python train.py --num_hidden_layers=12 --n_experts=16 --d_expert=352 --d_shared_expert=0 --router_score="softmax" --balance_bias=false --lr_router=0.00221
Below are experts of layer 6 (counted from 0) of a mixture-of-experts language model. Rows are named router (the router's row for the expert), down (a neuron's output weights, with its number) and show model dimensions 0-255. Each number is 128 + 32 x the weight over its row's rms, rounded and kept within 0 to 255. Numbers have three digits each.
Before each expert's rows: a language model's description of what the expert responds to. This comes from a sample of Wikipedia text that the model never trained on.

# expert 8
Description: Function words in prose
router:109086165102000094130059103088096073109120118091170072131148130132126136125189160157145150100136149115084123204107209090191151128142090175074165146151117059169137077103110080139159120162086124083135130106152099141133133166123151116146090121146140099115209142107162094152145119122168181154161150119101160158142122146111157159131091160153204109135029153099139119186118178129103084119139136117136124132136179079100118150135154113151073148166131094105102109084186162137076116149135151150086154151138120101125146123089112109151154099181137118141110134201123088114132119128098143103070117168158139111120134138120122107128126132145109137161148123110171154145103100119156149103108079078104173130140114084132150142141145100150100081091113156182082183187062142122087153133141126
down0:123186184121112149101145146089123181178128116097123125134150116125173095118071172158140157057159134122115090177092191115073082128132143136129151109114098137193144064124100157117150105102178068134158125093146139125087190149132120079136097133140062121110116118119104157107103044139069144161111142170158159083089134089109077134096109144073188105149145122107130183129174126154100115107162196154155120109147143106179206099101082091127110109107142147108096158100146097115083167234160120140113103126141115133120085110125082133147185106131176095137067076104119079165109105133124180123106084126148121142127153112113090085165109109127126178127118156138127139126094101209103109171141141140064116155116084140125087155161162175065065146140101124124141131172109123148147174157193165
down1:143108063108115146090175087089112146128127116084115084156095126132114098127156156094174151116068137151131135140193127106068161083142125073117110170089172133096168114141208125109120163149089164084057151158115108201115112153130121088079158146174120086117174098150126167060162077164101144139165155147088133085150127079081163156160111149101099108077105135090137098052125142162098111163168137095165108141120109138112137083097175110126096172119077160101104142186155135147077117136118149150157137067119155109156134127103104127143129179125141113111141085171127108092113128143224138141132182149121133148046116176116160069159081133125084109101075133219148145073156106116089150089102118123113174141137167149155060126135154114173077110137154162176143127143092124143096118130083152

# expert 9
Description: Table and list separators
router:116099251164121180139099089174084116131145131131085141180144111183119101142146183176151234147163174095129144102091160170140139147113115132100224120202131096117211136077157123092155130063110127087156141131100101152087128083142140134135138094128160114082161129131115077135095119095158150143135102120097132179129066152142140160130086136140127070131118095161091109161115112161099121128134170144094104130154145117079147120162090169093063101131121136068115085110087165105129159133191094154126167167175116098138107140118085116175136124158165071199155146127112067153158142113145157122060131142137105179155149119119092151119125196128114095144130195134127120108143080104151145126104089148158122099155124148113123156193113108113154111164129138131169129123078110140102140139134035
down0:185100086154152116135093185101159130139150165108105150098142155108083188118149147153144173097110133096166132088204189119113112180132062138137135113070106078069187150096088088108137172118084121125166082108193063109136140083145083084159149092136091142159158122163101161121082136145126159104031130164073103125143144181071099135132105134109161114154155100131130147177153113169124122130141114104173112122099154058118122094127094162157118179096135170095148145151121100135109135120169147162118100125068163153142095131175152069189084158120131140134140092170162135132078106137098195175173130158146165132097174099135169132139118152161158149105134157122100120065064153090101085181141188191082122134106099094127177141108143141169115124128196161123187120126105150155123100123142105
down1:099102090132152115129105112117149141191075124093153048201179102179129176143142170144158106091089142153151123114128098117108121130161166092067128197147128179091148157159151104159142128095097145055147074165165158119100154118108145119163119133120143120130145181116172156138096105127116099128149178163136171053090120131167111133080143132132111122117070053131122172121128142149146148150142102137109153168100145128153121115146136124143146170100172173092191149078154152126111132178161050092109108051157135153154070109117133126099186113102156131144083146127177145123175132116174053102186110142080143135095144156152109204161079126126159085108148110140082139120190107131080169146131139116117156145117098090150142181162094070105206115146143183096170101167154135136133097129046145

# expert 13
Description: Indian name fragments
router:155118178184039091139154115131059116177145116108156058118139150145069123095103129119162159108118122140125165170118189170162108154138147139126175094094103059108124171097162199167066118095124092142169151076132132148048135149092151106175123104159149139057157116153109090165149111084186141115176093192138177188122121135120164101137116155075125155116104094117124126100134117109078094087107140093121111118166144103089124167106121168117100170122128119103082045108095118132117153136112085152120178112117109101151175094140072078108124148146146094142099155154120078124104076127123142089100135084114098127173122110135106140102156145088149145185137148151099140129071172077129186188136096122130169095129102141076117139149144193107123079100060161209131103144116120123078100131140089
down0:139138131116171133107134126095137115143105107132176156142094144117132119100107139090134101162169112055097146086145235179086118194118158152090143131157176134137111124125147094107125167090149095114092056120094136121150096175098129073111118130087148089097118163126107137144098134160080073143057167090136152107162150128125168118137157160178131085102110136083083133129114119112127092132182177047202150124112101112078110162181178064146116094079136127141104094131124171079089131150134103162130072138181107162120082152149145103103159126087141152106137081102178143159140132056109134190165152163188124186167148130147124053130055093155158112100080071115141049111128149102078172098146158130125092084133130139102121146190096149068098158131105110140128093165108145151130146130137117
down1:154225088117130131123089164091159109062097141182108072150102118131168140159155211143142125139098132147104172107119149094138062153123076095136145163102060142114172155126094110114170159136091097119089149089111146122117100107116111110123137157113100144126115160161140160188083089165137111132108161144155143148119153151060175178130096218127177106140100127115105206112159085106092137188149103125122184178140137152118129127106142130057169139105118134059136130086101101167166102133146094090133125098115111075127115176167145094175151139139154032163149135129163137118060170162121116155081103068164095084106104110127146116137104138183162145166108140125198083136099126123136138123064144119142065133149161106157133178126101168137084156144139147158094074095165145131122104183169100

# expert 11
Description: Career biography phrasing
router:092070173140058146178161106193054099144179109106117071171181150171110105132160144112139201118163201117132162148122192173140109110152109169100191148133139085140178103103163100128119127078093100072166126112123151157157171132154114121184109081155120117117125126171116097139123096156167172150127141110123168161114102159092156100174122100171153082160083102112141070203118111111133128142136140137076098124115133090102170131092144164105102127113101104080094139117179153057088120080114119135088143133139105154153157182206129138105145095174159162146137133136134073141136117146093158067086141185117083167183096115167100083124109161166164148205155113101124121151129160105099152177131107107057140111130119150137164154135198088135141081132101155120136174150129094168099104112144096
down0:125139174073124047154106183179126124157125167115108188116088145101083073147111153132123121120202100142081137070114144136113135107125101148122087163126134188121113100171096128066187138123150100123137093161131137094097104138046092106116167149074103156184162145129090083148179140174188118149131137108119039095104126127103136171071127167095085111192099108096108110137150099138164159114156149153161128077145169109199128121109144124068134105153181177097119113196079150105144106117149166100076090113108138101120140132129121127139141184144160117150083129190079089141123047087148140144137131107112113127151087124143124140117123126175106115125146163077132127197128180143102093201108170165097154104148141119122118126123102200186116135135102169120124157118060141103126080153064159
down1:224108157100180156172150134170161179175173078117140177144106148102069127098110129138126141099079156173123075205081131081089134143169137161093121137121101127124101181096143079164157090086130144110120092097131098101119178146108135180102043136139102094138147075127162132095162160107122158140151047102085139112098108164157130145093159122084167123094138162095131114199130136173108179026170158123109109119128092160054068135143111129138092125142112119107135170180110127138141121137127097124061158076112164165116156088123121104086168106127131116165164159178117156128121085156153131122093131134167123172164155149147165130206133144110113121082106151141035113155128151132116147089135124108115070132167114103182158121135182124090109155107144095164082169148148133137128131095141076

# expert 2
Description: Word-initial lowercase pieces
router:209156152172088152134167109146147058118163129133134131174169098133144080103147162157216173157160130074089166160102170136140126078129129141110196096158169074104125091120133077098164100124118154117186131060064145139165160121164157162132128106147113131085154098170158132218133122098107156127191119145147152173110138137112116152159100178114199134100139111104121118120179118106114118108161084085098117136141116158093139192157092136085076131123111107123134090154133118087124147125193171168092164188166096134110170134154131107156142134121150088119106163131156087111159113109053117067132161147123116164141145174133129099105114125077133108148191098151202141133085133116157147143077114059103174122114091121099154110200090127136101122184134112150126184071066099132091163120132108
down0:080159100131127110157148140110116166122165136120128136071099115136147099100141180136217092135190126083166090066151097168164111119176187160156121110118161204082127128156099123107076124131154136146145164150121125112174196187153130124125114140126130089154089093073121153156116134145110150127096109129118091141121137097118134117135095192111080097083107169123147165129044112116110076129094081109150111111140183176111099136120168134149149081158134141155156189142120104133057097135113145136153102154089090148121121208120106170148074122135122129093139166170115056163167136160162124138143241165105126133125094150112106117118121164120122133176163109130032110152152122169149059100107120152155108089142129098083068093108090195099034103142073124137157138105137127152114152144098102
down1:140094148094114138071208146111137105142129148134095142116092143133153134080155142156143109115137166146139089149140144175138117081096143096111157113142105124108138094128125127145119142131053138114150100091114159140130157104146108095090103097097045081157100138078102105133127116124140111139156180167138175092143137142178152132133113106132048157068154141125171114144136110116120138167157108138126138074170091107120103163205096093157107166111073133132162164112170104146045101154090187149103133099078149109077058161119103093107152123141112129097183175123099104151111124130133093095163168110103037116079121087116146190102202121054118144182108134148176127119099162105101073147117109197127169118107181126140081141130054155119074117091099114092033113181154078106153149175133096

# expert 6
Description: Location prepositions
router:096116149115000098156093132164094093134168116055143097139163154184125110096180166171136147128142108130130150166156166120140196118149123169082212138143129051100163081116138140081130100114059121070179126141157078152152142148084192171170084111159147137075167168117168144204100137084128161127128125123139159157104149134115162143102117165170142117140085126149114090126192156129124132119167101111083116154122105079097138106114151094115090122144114106104065098133149118097110160125111089134144150131106153068156101126090174113099123098158137099104051173163135077111142128131118165126077116112148094117122110108133167137090136125148145121132159168134175156165095147163153162144150126098106153090128088132120167148164098083169144083095119077131086182129098157155064144095151086
down0:130169099110136108104133108100062191059178146167097145111135087123128188131085143105136088099080183114107120130173147172102044126154133165099113151142095115106130165187131104128110110159106136091111102146177074054110074132128124075113154140122087101129167141164110107140174099135120159108149047167090124094100165098101134078112097224123124099188133227140111157152134114090074086166122087149160149074130166115169137205107116137107093162184115206103105104107100144119164098115138103148129165153087137161179105151109090176082112089115152101144062086136091132107095143127157166071125082125150157097110122068191119149148163139090137119120103117130104113155175076060166141136145136129102132132155149121114135117134112105126102141134082150128157130089139078118165131093113130
down1:122067144124208191123133149127109145091148107103196080151163114146132106094103108130096126110128110158144114151168114147128144146145173112152149090132113117155208128101089126161110159139073103080215162121174171089016157118123149068173102155193114132117126170102204071161168112127124135103082122088077116114162132172192119086114174087138111084090097127140111068127079177125112163095143086104157101151172143154161059094141119206118124138147149192115133110110131083118119148123129095149135153178097125125154139126116141115136127122143093122133149095123099135096113200109162079097138109160104116139135086124106189168099080154133175120125120119173110089102158160099155119128177087115143112164100133118182121141091103139081063136105156054174162118164113115148122173158153103

# expert 5
Description: Mid-word p/l consonants
router:108143164165050131132126142135139055108131079108123117156121137139155115128157108153185205092128151160134166165134157122144188163167096157140173142150149071145148064098134157114150079130134130052200073154081127126113191058098166127102052125143147145126146132126171094093187172137181151128127147119070144139147089132147188127131140128157206130119146139158149108090182071124109115141145201122089111175146146131135122139148129103114090129116126031152102104161163156132091078106116159128087155132136135091134164110174086109188115143121146101127149126180075074096119153059109127125121204098150064145126142100111113121112153154163121111139139144092182190170093141100174134165099133095134141121137090118065154114153158109105103129096100107169154162109142108139125106136174058
down0:109094124076117149079103111125165079082106120080101134131177082142167137163121091162127101122095061114117112129141133125109114094116144100132138133106117130116175123079152134184107118194106082094147143085140146086141130112072181090139182183118150098131121188147221172115105104162071098105108087098180131127093145179046071149150172119158097107123128109121119132133142119130177183094193090159181120164115197125119093113088116051136127180119118153120107119156135095148108121144130182128145128134164147153145103092152151088106121148077173144150168113137114068123049104070145117101117102127127141167105090134152135125115152114162166187109123125158166109145163032176121159139115176106095131114113052142183133086097097107078106127105042134139163159128155171159150104120109091
down1:099128097151086127143126120109105164161136092116105150105165086098119137097117152073120147101078112171122110100141087092135125157146131102058210166159116200132107078093135140089169155140120170164142131119171131057098148117107100152181121059130205169110115144141140115089154104141145135085089100098089110107134132089115047087078081133062142125100131045096129114080147153169091085189109121129094142121152091087093093116140132076185110062130132114189145112098202138142116140163164111155154091171134109114102134217143110150150092120151112164112185090117063140135059159145129149107115102136174085162151120178208100110105113146108102179133112100110130089095092098093146104124125132151121142158081130096100112137086125142135141136095144161159157111142179102152147115051114102

# expert 1
Description: Surname-internal word pieces
router:106094184176064131159135108113131092185156149097139150146130114177128095133173130155126121026092113077118139175114180181141158111133110146124240093151145067166161122101142118110091119109080143061152149127120142110171154153112115141120153135142126156108150153085139141131104119166160097142143065097134159171160076150150168105156138150129177035099069124117128063137131191127169146129149148072097128099114127123147187122133112160138064108150143166108132159148163135133076145166133132110145204181117107125124117086147163054139151160127168141115112124146116095184110088163173138095105130152165123194124124160119166067184148148188122092149167170119150141133090108144188187127127126120128194144129117134092124165151106128138100173125140099150129125102117095182164155169206131
down0:140147136164102094117150109145091120169114076137114134061160140102142161149137120127120093166099084060144093181132100104168087178118203096147144181104120107153092109123189150105114128084153066095127080115124086138100105132123139175127128077123138069096124106121126105143141124110117193156159100137127215170157138113114099131092112108125112053128116087194110155140164135106133059131159136128104109072122115075129102177146126082121059144107092103179117078131131078098144165140094116114103169172132095131132136111072129112088140165124088111175145103096142137098076150136129134135120169177147153152147111124118117135119105188090105124135103126113172164075099212190199126169116134200118139129123063131175080150174092109204058093098171144159164134160127065109130118108173148
down1:170090114102099160135084100135169110109163119099142110165166107170108152100104098097173068122127154123141146163134108153196147128160080084113119173132178132120146126129181163085168100120090126074116139068102120161173133174130106162147101118138172159157162161181142084148133119193108122081107106135145164120122088120184178119108139074114148071131107095149144114065112146120151131121130145139200119122137109188116127137118110101201128151167117183138120149166086104028093128108203032076103160151156152088187126102150140137100114217130166183107135117107147121146124109146142171154100091050148126145120151115103116126200079145088139150120124136123096101131109166110155169072115163151121116106141163166100118086157078165087139186119068103118108129104090144160112128117069169